{"n_layer": 13, "d_model": 256, "n_experts": 48, "experts_per_token": 4, "d_expert": 64, "d_shared_expert": 128, "activation": "tanh_gelu", "moe_layers": [1, 2, 3, 4, 5, 6, 7, 8, 9, 10, 11, 12], "router_score": "softmax", "normalize_top_k": true, "routed_scale": 2.0, "balance_loss": 0.00396, "balance_bias": false, "router_bias": true, "shared_expert_gate": true, "init_std_router": 0.0077, "lr_router": 0.000844, "n_head": 2, "n_kv_head": 1, "head_dim": 128, "vocab_size": 11748, "norm": "rmsnorm", "norm_place": "pre", "norm_eps": 1e-06, "positions": "rope", "rope_base": 10000.0, "rope_fraction": 1.0, "qk_norm": true, "attn_scale": 0.0884, "tie_embeddings": false, "parallel_block": true, "init": "trunc", "init_std_qkv": 0.0222, "init_std_o": 0.0, "init_std_up": 0.0222, "init_std_down": 0.0, "optimizer": "muon_variant", "lr": 0.00238, "lr_mult_o": 3.0, "lr_mult_up": 1.0, "beta1": 0.95, "lr_head": 0.00802, "warmup_steps": 50, "schedule": "wsd", "decay_fraction": 0.674, "decay_shape": "linear", "final_lr_fraction": 0.0, "batch_tokens": 65536, "seq_len": 1024, "doc_mask": false, "train_tokens": 288200000, "steps": 4398, "dataset": "wikipedia_en"}
Below are experts of layer 8 (counted from 0) of a mixture-of-experts language model. Rows are named up (a neuron's input weights, with its number) and show model dimensions 0-255. Each number is 200 + 20 x the weight over its row's rms, rounded and kept within 0 to 999.
Before each expert's rows: "comes after" lists some tokens at least twice as common just before its tokens as in all text. This comes from a sample of Wikipedia text that the model never trained on. Tokens count by the router's weight.

# expert 17
comes after: " |", "–", ".", " (", ":", "|"
up1,199,195,185,209,172,183,249,186,203,183,236,204,205,194,174,182,202,189,201,219,213,196,172,232,154,212,241,169,227,200,223,238,208,185,173,219,171,202,216,188,188,193,189,181,207,209,236,172,200,238,229,169,215,208,201,178,209,223,184,209,204,189,200,173,185,191,188,175,183,175,221,202,191,199,199,220,209,202,213,173,180,218,189,200,181,205,236,204,225,219,213,194,206,215,209,207,186,175,188,195,168,174,195,221,162,174,202,200,194,209,202,196,201,205,192,182,176,176,209,158,175,210,186,197,226,218,205,205,222,195,186,160,240,177,232,239,207,166,204,227,177,193,223,211,201,244,229,226,176,235,203,221,222,180,217,207,214,190,208,207,188,214,197,205,161,203,199,214,198,192,193,200,175,233,213,209,201,254,187,230,195,190,142,221,157,219,166,188,209,220,183,220,211,200,214,216,168,182,206,209,184,175,258,211,184,209,207,216,196,196,212,199,202,220,200,241,186,175,230,224,217,193,196,189,181,197,192,192,238,203,214,194,201,199,226,237,209,185,188,196,228,193,227,194,186,199,226,185,184,211,199,193,203,221,174,207
up2,186,183,227,190,202,169,208,192,227,187,223,199,198,184,184,208,169,194,217,228,200,199,215,186,203,185,181,266,197,186,222,168,229,219,208,197,190,209,195,224,195,236,197,189,187,164,210,206,187,149,194,188,196,190,200,234,188,167,199,209,204,259,195,176,215,205,221,215,189,185,171,223,216,213,228,193,212,178,200,184,228,174,184,226,194,201,239,187,244,227,184,176,218,190,195,204,196,199,201,187,195,198,220,214,187,205,183,165,184,194,196,172,204,167,216,194,200,208,210,194,223,180,210,193,184,208,180,212,220,173,219,177,205,186,216,205,188,210,195,205,168,185,217,238,193,203,245,177,206,185,222,236,203,154,217,250,224,185,224,227,194,173,215,208,214,222,208,204,215,212,200,172,215,193,188,189,239,197,190,189,190,204,207,197,211,185,224,204,173,206,208,214,191,214,184,154,192,217,232,211,192,241,205,215,211,202,211,213,224,203,221,214,209,199,192,201,230,196,213,190,202,200,189,203,187,172,196,175,204,195,174,193,195,177,203,224,199,210,193,221,224,202,183,203,155,221,165,201,190,208,188,125,268,224,203,216
up3,197,178,229,205,243,192,235,187,245,230,185,196,239,198,176,177,198,205,252,239,179,192,184,202,183,193,198,220,220,210,200,171,217,204,189,203,204,232,199,220,185,194,190,171,229,261,235,189,233,190,229,193,197,211,210,188,173,216,179,197,169,185,197,175,184,202,238,195,173,159,170,220,196,221,226,204,209,220,209,202,232,217,199,216,245,204,216,222,186,212,190,195,193,206,189,187,228,158,206,196,191,204,215,207,204,221,222,207,214,207,207,211,207,194,203,193,213,181,203,193,208,221,188,177,162,176,197,192,210,218,222,199,200,149,191,183,181,182,185,191,223,201,177,217,188,234,162,178,211,187,183,213,197,199,194,192,189,225,182,180,238,208,199,207,210,203,204,205,186,190,180,216,172,196,160,189,225,253,178,184,207,226,215,190,198,153,183,189,226,192,167,186,220,193,193,212,197,199,192,221,237,191,201,213,194,194,228,195,177,220,216,223,187,193,209,186,184,179,192,201,234,240,171,187,191,202,175,183,175,183,183,204,182,176,217,200,218,168,231,188,172,178,174,232,178,213,225,180,204,195,205,194,204,185,205,236
up4,192,189,221,203,154,202,182,209,203,196,196,201,162,207,191,248,172,152,199,182,189,175,194,173,201,216,191,198,153,197,198,217,206,175,198,238,215,164,229,182,187,204,188,224,174,214,195,228,171,207,182,209,193,245,185,190,199,212,201,198,190,209,197,208,204,210,194,214,188,186,168,217,232,182,209,208,234,186,223,189,208,195,197,184,183,228,212,195,192,212,273,209,242,232,186,175,223,208,200,182,208,177,231,200,189,182,201,224,187,196,199,180,196,201,207,190,187,229,161,183,222,209,193,212,226,207,190,225,174,202,180,205,197,198,177,192,232,204,209,194,200,201,193,212,207,180,207,188,188,222,199,212,189,195,210,263,203,208,222,231,192,211,185,210,227,155,209,199,223,214,222,215,200,215,188,194,191,201,179,182,218,225,177,221,209,191,188,192,201,221,152,202,179,197,163,158,194,205,196,188,209,179,220,208,187,160,231,200,194,210,202,194,183,181,166,207,246,215,188,239,204,162,267,241,194,222,208,200,216,172,207,199,196,202,227,171,228,197,195,215,200,199,186,203,186,217,204,194,212,221,217,178,197,204,231,224
up5,213,208,217,180,218,222,182,170,172,212,230,181,231,231,188,174,198,194,235,217,202,177,182,194,180,215,189,163,187,163,190,200,240,186,177,199,189,171,195,217,200,225,180,217,203,188,201,197,216,216,183,249,207,235,210,212,184,171,201,166,199,177,180,184,227,210,191,199,221,184,184,247,173,203,189,180,199,186,179,204,198,181,221,212,191,188,203,202,177,222,213,205,229,197,221,210,204,230,158,211,207,170,206,224,171,220,205,207,188,179,172,194,190,176,215,192,185,201,197,154,187,202,161,169,180,197,216,209,189,193,206,203,216,185,203,178,213,211,228,193,214,200,173,211,200,196,220,222,176,212,192,184,163,197,227,214,232,170,224,186,185,190,165,212,215,212,222,239,224,223,204,219,201,215,178,231,199,192,197,186,182,182,223,201,160,173,221,219,202,206,195,187,211,223,204,204,194,196,202,263,197,181,214,216,205,173,217,187,196,208,221,237,222,191,194,202,232,260,171,175,239,212,205,201,197,175,220,158,198,229,177,176,169,188,229,175,200,177,202,200,200,219,191,216,193,184,190,238,223,206,213,210,207,213,224,216
up6,154,230,205,198,197,188,172,210,172,193,134,205,226,202,208,171,221,198,224,212,231,223,219,172,204,198,188,239,191,228,214,163,227,229,213,194,176,198,194,202,194,183,181,210,228,216,206,187,195,198,177,213,233,200,213,213,182,172,191,171,215,203,222,195,208,227,182,227,195,160,187,212,207,224,204,200,195,192,208,174,194,186,207,225,186,197,175,200,186,229,212,197,181,197,213,222,211,203,181,214,196,191,176,209,170,213,179,201,219,226,225,216,186,194,233,208,185,188,185,150,191,185,174,199,210,225,166,190,210,192,223,202,173,199,218,163,201,152,182,204,196,171,194,227,184,198,205,144,207,210,209,214,210,192,194,203,208,190,191,197,224,206,210,203,203,226,163,202,214,209,222,200,191,189,156,210,205,199,197,210,185,196,214,210,217,152,224,215,225,243,227,190,187,165,163,204,204,250,210,183,170,211,206,210,203,163,243,208,223,180,226,207,189,209,215,228,194,173,216,142,177,201,192,215,221,214,180,186,198,192,213,200,203,173,198,200,212,201,179,212,215,188,217,209,197,195,184,240,176,185,205,164,234,217,198,178
up7,208,196,187,193,213,175,193,213,180,205,191,200,233,214,196,187,165,149,189,191,209,191,199,237,168,230,186,203,185,164,193,185,193,178,161,205,212,203,191,187,225,214,167,212,223,181,202,215,188,198,231,182,210,211,201,217,187,217,197,217,191,198,200,233,202,160,225,203,219,198,181,205,195,174,198,211,201,205,237,233,210,196,211,209,168,220,205,213,200,216,196,187,184,192,198,227,184,166,181,186,175,212,257,172,203,220,221,171,191,201,197,221,232,201,165,179,196,178,161,246,198,222,191,224,202,187,191,225,192,215,204,188,195,192,186,172,151,173,220,217,204,210,171,233,205,241,184,212,217,185,168,192,224,185,177,191,201,181,190,202,212,191,212,237,191,196,204,204,178,226,210,211,198,199,232,195,211,197,193,222,182,169,193,193,209,225,191,177,201,203,205,209,218,234,203,212,207,201,213,260,190,207,209,231,175,179,223,171,195,178,203,192,171,240,188,209,232,190,194,216,182,151,215,207,180,227,210,160,224,161,218,226,188,183,202,223,179,191,209,187,213,177,225,183,234,184,209,198,216,191,161,216,161,206,184,191
up8,206,186,207,217,212,185,209,183,189,191,193,228,215,185,199,186,230,209,176,193,208,177,221,210,182,214,181,221,211,197,229,214,178,199,196,202,207,238,221,177,221,190,204,208,232,213,198,171,208,210,182,175,226,221,191,182,182,185,208,219,190,154,191,202,178,205,222,204,187,200,238,200,205,172,216,213,206,164,236,163,211,224,195,208,201,189,197,189,205,163,192,200,187,195,188,223,186,195,204,217,212,181,213,219,150,179,233,199,211,175,210,196,170,209,193,186,235,215,197,199,229,187,182,133,187,171,229,222,189,201,185,217,171,206,213,171,180,226,195,206,222,184,183,221,215,213,238,220,186,187,209,186,188,160,206,231,187,230,189,194,188,192,179,180,220,176,219,216,195,155,182,219,193,233,200,173,200,187,181,180,182,240,202,218,200,191,199,135,185,202,196,209,183,197,211,225,200,202,194,190,182,171,208,174,202,227,230,211,201,190,187,210,253,226,133,180,179,173,194,178,190,196,176,194,231,215,204,221,203,218,222,185,180,193,207,210,198,225,169,192,225,183,216,188,196,197,184,229,186,230,159,211,190,220,207,212

# expert 16
comes after: " |", ";", "|", " (", ":", " /"
up4,227,209,183,211,200,221,213,141,179,177,197,198,218,214,221,167,190,181,190,231,231,182,197,213,197,180,172,223,181,201,196,207,221,167,196,172,204,200,152,189,221,190,199,184,203,171,187,225,226,182,244,188,207,232,167,218,200,230,187,220,190,212,198,216,225,209,196,163,202,228,193,157,210,185,193,201,210,173,185,185,213,176,240,169,232,210,144,177,213,188,209,211,232,201,196,211,205,232,195,211,186,176,200,195,183,179,220,204,209,197,197,211,172,217,180,215,219,198,199,203,205,191,222,194,202,212,180,189,205,173,172,212,204,237,184,193,175,194,215,179,170,236,183,209,197,180,217,208,210,182,242,211,221,191,217,195,218,214,187,192,216,204,220,223,207,199,185,207,230,190,205,223,216,185,190,187,222,166,197,184,202,167,171,231,180,213,199,180,194,169,213,199,204,235,192,212,197,196,231,207,186,167,214,192,182,217,202,213,209,228,217,234,192,206,195,177,218,192,208,199,222,210,175,235,157,173,194,224,197,177,217,231,146,215,205,188,178,204,173,192,192,195,212,204,221,225,178,163,221,201,206,204,179,217,193,138
up5,223,164,190,215,178,200,192,209,194,247,173,197,197,211,201,196,154,216,178,208,195,224,212,199,218,184,198,201,219,139,195,155,206,198,215,198,209,207,230,189,207,237,196,217,202,176,226,188,221,212,193,212,209,201,162,208,221,168,185,163,211,195,215,188,196,188,197,196,224,225,231,188,185,214,222,181,193,219,192,185,194,198,197,219,182,177,194,209,236,221,184,190,184,239,227,249,204,211,192,197,177,221,172,168,183,198,202,191,176,231,190,172,196,218,202,218,218,178,179,226,173,186,157,192,189,169,200,216,195,211,206,218,188,177,198,183,196,217,200,202,210,199,184,224,206,199,204,168,240,196,190,224,235,182,175,214,221,205,183,191,160,189,201,181,196,193,204,167,202,188,227,187,210,209,183,195,225,182,199,241,190,187,197,168,176,206,216,207,220,174,204,214,208,187,246,173,194,212,185,226,177,211,184,166,185,238,165,169,212,185,224,185,204,232,210,216,204,204,217,209,194,228,170,207,183,180,256,222,178,193,195,221,199,201,201,223,205,196,191,173,159,181,208,174,197,209,186,257,213,204,175,201,233,196,203,215
up6,175,206,208,169,227,219,181,182,178,225,223,196,169,205,162,215,246,219,200,155,221,192,204,205,197,187,205,208,191,174,211,221,158,194,228,200,212,218,178,220,218,219,169,174,170,211,192,208,204,182,211,202,175,230,174,158,229,228,213,232,159,262,200,196,240,190,223,229,237,181,206,193,219,228,197,231,231,179,209,234,225,213,206,205,189,217,244,187,214,203,250,214,189,203,196,206,175,194,186,188,199,186,178,190,185,216,198,180,193,211,239,204,201,232,210,162,196,194,184,206,187,190,195,184,207,182,177,203,183,174,225,213,227,228,172,188,207,207,192,192,199,198,188,178,180,202,192,223,178,179,225,220,182,233,185,190,179,199,199,210,204,190,204,227,216,175,197,215,198,222,187,168,161,225,190,190,228,210,192,179,232,171,182,185,216,214,188,228,183,202,177,190,208,200,196,211,211,196,188,191,219,215,223,203,221,213,198,212,196,201,200,233,213,199,211,186,188,187,212,168,183,196,193,155,193,217,199,204,176,198,231,195,237,178,210,171,158,187,220,184,222,173,228,201,201,180,204,194,193,198,230,190,205,184,172,228
up7,196,176,244,178,192,233,187,188,214,195,185,233,194,181,212,218,213,232,141,191,194,213,195,199,167,215,210,215,203,185,185,210,170,219,230,180,196,199,205,190,224,192,170,197,209,219,178,196,158,160,223,212,220,206,216,243,191,193,188,201,205,196,211,188,225,204,190,209,194,180,208,193,221,224,188,231,209,164,196,201,213,195,220,211,187,177,227,213,213,207,217,204,157,207,169,214,208,201,196,176,197,211,199,185,203,163,229,186,203,213,222,178,207,178,215,202,222,215,167,168,238,244,204,197,184,176,211,221,194,200,161,224,207,187,200,238,195,202,220,164,222,188,178,210,229,174,220,214,174,182,205,190,240,204,174,195,210,171,176,206,210,210,189,181,227,191,185,194,186,202,207,177,216,210,171,217,220,196,213,222,217,184,185,160,204,212,211,221,194,172,219,183,219,222,226,187,196,181,209,222,214,151,184,170,163,204,167,175,196,187,195,188,189,230,229,197,203,184,212,207,216,172,207,177,172,218,216,157,192,217,198,184,217,205,186,157,227,173,219,188,184,197,218,185,253,212,205,189,200,182,193,195,230,225,196,232
up8,186,194,192,194,236,197,196,198,202,202,227,217,198,192,182,178,220,216,188,157,194,226,240,222,211,233,181,222,216,235,217,155,222,216,198,208,187,175,219,205,179,211,195,215,230,172,176,204,228,207,212,208,176,204,189,241,206,189,148,189,180,189,194,190,192,203,191,192,198,189,195,228,213,193,195,205,205,242,199,194,187,193,199,191,216,212,194,188,205,184,189,225,250,203,200,198,201,189,213,204,183,194,155,244,179,198,209,187,210,186,195,164,210,181,199,192,201,204,192,191,200,215,213,210,207,197,169,200,208,197,175,207,199,186,190,228,158,221,198,197,186,215,162,210,194,162,200,193,210,186,214,223,251,228,186,218,267,184,204,202,213,199,198,235,220,223,172,219,203,183,188,198,193,186,138,190,192,210,175,169,171,183,233,214,209,168,198,202,223,223,195,193,208,154,145,178,198,204,221,189,210,234,201,196,215,212,242,210,208,206,209,201,237,205,198,219,167,225,196,202,211,180,161,218,231,180,188,185,196,186,192,199,198,186,197,218,201,167,210,184,209,205,198,240,226,193,232,224,206,177,199,200,227,179,223,229
up9,199,181,229,192,182,212,255,204,195,200,185,173,182,207,183,189,205,209,205,193,216,217,188,208,179,219,198,220,145,180,197,206,202,207,227,221,230,211,229,177,163,225,205,222,194,183,219,190,219,167,195,204,197,231,201,203,181,197,177,186,196,207,185,213,185,221,181,231,206,219,203,193,201,188,228,225,205,186,200,200,207,200,195,187,204,210,232,191,182,251,195,186,195,190,177,206,230,185,201,187,192,185,217,199,177,196,178,205,230,193,176,181,196,197,209,220,178,189,223,144,192,207,237,196,175,216,228,209,234,181,202,203,175,167,225,212,242,179,169,187,190,208,216,209,193,200,204,175,185,236,191,216,196,219,203,231,202,181,206,174,221,208,197,196,190,215,257,187,199,197,239,212,221,186,188,198,233,203,238,217,230,199,197,186,222,217,158,205,230,189,205,192,202,211,212,231,201,184,214,189,253,197,203,196,200,205,207,183,180,210,201,194,223,189,185,159,195,202,193,204,251,189,214,182,207,186,188,217,195,209,227,177,107,203,187,203,235,187,193,203,225,202,204,227,209,201,209,198,194,201,183,230,176,186,225,244
up10,234,170,183,191,205,207,203,164,206,197,269,185,188,224,183,227,195,238,192,188,189,204,195,213,219,233,215,199,206,130,210,205,238,220,208,190,192,173,205,195,188,212,202,205,185,161,209,186,208,193,200,197,183,202,218,175,194,223,191,222,190,212,217,207,184,218,207,176,150,210,197,193,210,206,175,200,201,182,164,209,180,228,230,194,212,204,171,207,217,223,216,206,221,185,198,207,186,236,201,219,196,179,178,198,208,197,184,201,199,190,167,176,163,188,183,208,212,204,182,230,174,212,211,180,181,199,200,219,188,181,232,240,232,192,223,181,223,166,173,213,182,196,144,217,219,169,168,206,229,203,196,184,202,179,213,173,201,207,186,197,210,220,212,186,193,179,218,225,205,210,212,173,221,197,202,185,206,196,192,197,209,174,184,206,217,160,197,192,213,211,204,207,192,215,169,226,182,211,179,228,181,186,199,210,204,232,207,200,208,179,165,205,191,212,225,155,244,193,209,199,211,223,182,185,225,180,188,199,230,172,194,215,203,224,175,182,264,241,166,213,206,184,181,186,218,177,182,212,221,196,160,201,208,208,209,192
up11,242,233,196,236,221,184,203,213,194,212,196,183,212,187,183,191,222,232,216,203,183,204,197,219,197,186,202,204,203,181,190,234,186,200,198,204,224,184,219,169,198,184,192,190,205,226,201,203,220,207,241,198,200,229,209,212,201,206,208,215,229,215,228,185,165,225,201,180,186,198,199,184,213,163,190,206,213,209,197,242,196,212,219,212,188,214,217,194,178,222,211,221,185,226,183,182,194,188,201,172,174,163,208,260,185,214,197,185,200,239,186,167,168,205,197,183,185,197,190,181,228,218,186,153,213,207,215,172,219,222,233,208,203,198,234,243,183,213,204,222,194,196,203,200,194,207,223,207,182,218,219,201,206,161,228,188,200,208,205,194,240,199,198,199,207,204,223,174,218,213,176,197,173,205,189,185,173,176,199,235,190,204,187,196,210,226,214,204,246,207,255,178,220,193,182,236,191,183,194,225,222,186,221,211,189,209,200,155,251,241,206,201,209,202,233,200,191,213,214,220,212,203,201,171,185,214,238,165,186,183,163,212,191,160,174,212,232,196,190,190,227,146,189,203,201,213,183,199,211,215,175,208,226,227,222,214

# expert 37
comes after: " \"", "-", " (", ":", ";", "a"
up5,214,228,193,192,214,178,205,181,188,182,200,211,193,204,217,206,190,202,178,222,174,148,212,183,202,173,165,235,208,155,214,200,202,206,174,190,262,207,197,216,189,229,197,174,176,204,158,183,208,183,193,219,188,202,220,237,214,212,219,170,173,226,178,203,243,214,164,187,170,228,187,199,194,193,204,217,182,179,205,187,210,206,194,187,205,182,197,174,196,193,229,204,195,202,216,214,175,185,205,200,196,157,200,184,173,170,177,203,201,220,205,175,185,190,217,192,208,204,227,175,206,200,213,177,190,195,195,204,186,210,197,213,227,204,175,196,189,192,210,208,219,199,209,236,221,174,193,193,193,178,223,174,172,180,197,171,191,194,164,222,197,181,212,216,169,195,207,215,203,158,242,199,195,214,206,224,190,198,239,190,186,203,178,167,193,168,203,210,225,211,188,176,202,169,230,195,200,185,213,205,203,200,217,183,154,217,215,190,194,212,187,185,179,205,200,173,178,186,227,201,180,172,184,227,208,212,223,159,204,218,169,186,247,181,177,182,188,241,193,204,245,245,215,197,189,195,203,195,188,171,169,156,168,185,196,162
up6,195,210,172,225,169,200,152,195,169,173,190,205,198,192,209,199,185,186,217,254,218,201,192,208,221,206,211,168,199,202,203,209,238,226,189,178,176,185,168,192,191,208,188,224,194,224,191,235,197,176,195,157,206,214,199,197,195,177,266,197,194,186,200,171,218,198,239,186,212,170,189,195,206,197,209,208,214,178,200,184,255,192,221,202,221,233,207,199,178,182,234,182,202,191,213,217,213,178,206,203,174,198,162,192,206,176,199,201,203,186,188,206,215,251,193,209,170,221,178,188,220,218,211,225,211,205,171,198,195,197,192,200,175,178,248,195,158,227,184,200,166,227,189,196,195,244,189,206,167,185,203,183,192,228,171,188,188,212,219,227,181,186,202,231,221,194,204,194,196,196,201,204,202,174,197,163,194,234,173,175,178,218,208,211,215,197,170,202,183,212,191,179,189,183,207,142,201,232,198,194,183,221,199,219,203,196,188,208,200,219,185,201,192,229,187,208,260,214,157,206,207,194,212,212,208,196,212,200,188,224,206,192,177,198,224,170,163,208,195,245,214,187,201,185,173,198,216,185,189,202,224,195,222,192,218,234
up7,197,211,224,211,138,195,209,182,225,210,222,197,211,226,200,183,186,175,197,205,211,194,167,182,184,205,224,193,194,208,210,246,194,209,182,180,182,174,216,188,209,181,194,199,227,185,183,183,208,221,227,221,176,204,226,207,185,215,176,179,169,232,162,202,201,170,245,178,214,203,185,202,180,240,190,237,168,195,185,188,188,197,181,210,200,191,165,174,172,197,184,193,222,219,188,216,173,194,180,201,205,210,168,172,200,191,157,178,193,218,205,222,161,204,199,217,210,216,190,224,210,162,212,214,215,214,189,172,193,236,240,165,213,219,226,232,196,191,179,199,224,202,200,172,165,192,172,170,159,163,207,211,204,185,194,147,205,207,194,210,210,214,190,178,238,208,179,168,212,226,202,170,180,211,215,239,206,195,227,157,207,207,162,205,196,176,222,225,204,204,181,224,209,213,196,175,204,193,191,183,213,194,169,223,214,188,179,191,161,184,194,210,199,203,217,176,187,173,183,227,182,215,208,197,198,219,161,183,190,203,215,210,145,190,187,203,211,198,187,215,216,209,201,187,208,206,219,232,214,204,192,202,207,178,210,199
up8,200,154,166,216,225,198,185,210,220,190,190,224,180,206,244,214,198,182,173,194,182,185,220,177,201,173,183,198,182,218,173,233,194,207,197,204,194,179,213,222,218,215,205,203,187,197,195,198,166,200,183,252,190,204,200,195,204,183,195,230,237,197,192,205,209,160,219,156,204,217,222,206,206,165,190,189,196,187,236,227,212,167,208,208,170,209,155,217,216,211,164,222,228,214,211,192,221,219,200,181,206,206,217,213,192,197,200,217,182,193,213,190,242,153,203,209,207,205,206,184,204,187,209,191,194,204,214,191,221,210,197,201,161,178,216,225,164,199,205,225,214,149,233,171,229,193,212,222,191,181,204,203,224,202,210,236,196,197,232,187,191,192,219,221,184,154,189,199,211,205,163,214,212,166,201,159,174,219,174,201,209,205,229,208,191,168,203,203,232,215,252,238,218,201,217,206,182,178,198,213,192,215,186,218,218,227,226,212,177,216,228,219,214,193,183,148,192,202,230,180,208,211,191,203,196,183,228,230,203,204,219,189,225,184,173,198,199,174,205,190,236,218,207,189,210,194,197,184,220,190,181,162,222,178,194,183
up9,207,190,204,213,226,200,208,181,207,186,206,227,204,196,225,139,179,205,216,246,216,201,232,175,189,207,196,198,213,176,183,145,216,176,192,191,193,202,199,200,196,214,208,182,172,216,166,210,203,211,212,209,206,195,180,177,183,192,188,257,230,233,239,180,198,195,225,211,222,192,201,215,162,197,185,204,190,195,211,215,211,215,202,224,261,218,215,172,218,214,186,192,204,236,214,194,174,176,185,147,205,194,177,186,213,182,207,184,223,204,182,209,205,215,150,181,180,142,164,188,210,214,177,177,178,189,210,208,185,170,215,178,182,187,195,225,179,207,199,219,223,203,180,225,199,208,189,185,184,186,185,185,218,170,211,169,187,179,180,195,207,194,218,189,204,166,193,187,199,204,165,191,207,201,233,214,184,181,188,188,200,202,209,209,185,208,203,180,209,205,199,188,226,230,202,187,232,205,223,210,195,202,197,239,167,217,212,186,194,225,211,183,200,222,193,175,198,225,219,199,172,173,158,238,194,202,199,182,179,204,209,182,247,170,199,217,190,226,180,222,167,226,196,157,203,216,189,213,177,215,191,216,185,167,209,187
up10,187,176,221,190,186,156,193,140,213,188,187,181,188,217,210,189,196,199,186,250,192,185,189,207,238,191,183,168,204,186,156,209,213,222,165,192,181,242,217,206,202,195,164,212,168,204,217,214,187,182,202,185,206,187,192,223,194,229,195,203,223,216,181,187,214,211,178,175,208,221,187,181,175,180,199,203,184,176,200,195,258,190,233,149,191,229,218,226,193,189,174,198,211,155,185,199,200,191,187,171,229,227,190,174,207,171,151,203,194,231,186,198,222,183,179,205,208,201,199,229,201,205,223,178,192,241,211,175,210,203,223,201,203,188,207,189,203,193,189,221,221,185,192,200,163,222,178,210,195,203,223,200,203,181,205,196,195,243,215,205,223,190,231,217,195,200,218,204,186,216,234,225,220,197,235,188,200,220,183,179,203,215,231,184,200,190,186,187,204,201,196,195,195,180,197,204,202,192,214,209,184,183,181,170,206,200,247,165,238,204,233,219,216,183,215,129,193,197,197,195,232,198,227,234,177,171,185,213,196,207,213,166,201,205,199,189,220,188,177,196,223,226,232,202,180,205,198,180,189,178,201,228,207,189,215,201
up11,182,232,240,212,175,188,184,193,206,214,172,184,158,234,188,173,198,217,188,180,190,204,195,196,234,185,215,162,153,218,213,201,216,187,193,217,203,187,208,199,212,217,221,182,212,192,217,189,217,193,213,208,205,230,201,201,211,236,205,201,187,217,220,245,187,214,187,250,177,179,194,201,229,238,233,190,204,161,196,203,247,180,209,210,219,181,241,184,183,208,202,192,219,195,150,210,224,165,185,183,206,199,182,246,197,202,228,181,195,234,264,222,212,188,232,187,205,195,171,213,215,213,235,190,190,183,213,192,205,173,221,214,205,213,201,215,223,179,211,217,190,234,192,205,181,229,204,215,153,193,194,213,187,195,206,209,193,201,231,222,179,202,212,221,241,209,188,220,201,218,197,181,204,192,194,186,195,231,201,181,182,205,209,187,178,174,233,220,183,216,166,212,205,177,184,171,209,193,170,200,217,189,209,199,217,189,191,197,217,198,226,230,203,215,172,190,223,188,220,219,195,233,211,170,197,216,192,225,218,199,209,193,213,174,220,209,201,172,195,206,222,218,219,192,156,216,206,211,184,157,243,204,174,194,206,215
up12,209,228,218,198,196,222,205,198,195,215,241,202,185,204,248,195,198,235,186,235,192,220,234,207,219,190,166,195,182,197,177,193,192,217,204,216,185,195,223,191,177,227,182,190,206,192,192,207,201,226,164,240,200,170,189,208,167,202,182,200,196,196,216,206,232,185,212,195,184,196,177,212,187,161,178,156,196,222,159,210,217,222,184,199,225,193,204,201,202,216,185,191,220,190,203,171,199,215,180,215,170,220,214,202,231,212,185,185,153,199,222,199,213,182,213,152,173,199,200,195,186,226,219,181,178,252,210,224,193,168,204,203,198,204,198,216,172,174,198,190,204,200,172,234,177,183,164,196,243,187,205,200,196,219,197,159,170,192,208,222,178,171,224,211,224,219,211,214,197,206,207,208,220,207,202,204,223,214,221,196,220,198,220,196,216,181,182,214,231,232,209,208,211,213,174,197,176,190,202,185,222,216,218,177,233,213,216,205,182,185,225,202,214,222,187,117,204,179,194,186,208,229,211,205,191,215,199,158,214,192,210,241,235,190,197,215,185,212,145,197,206,191,238,223,205,223,204,190,203,201,172,173,215,178,210,196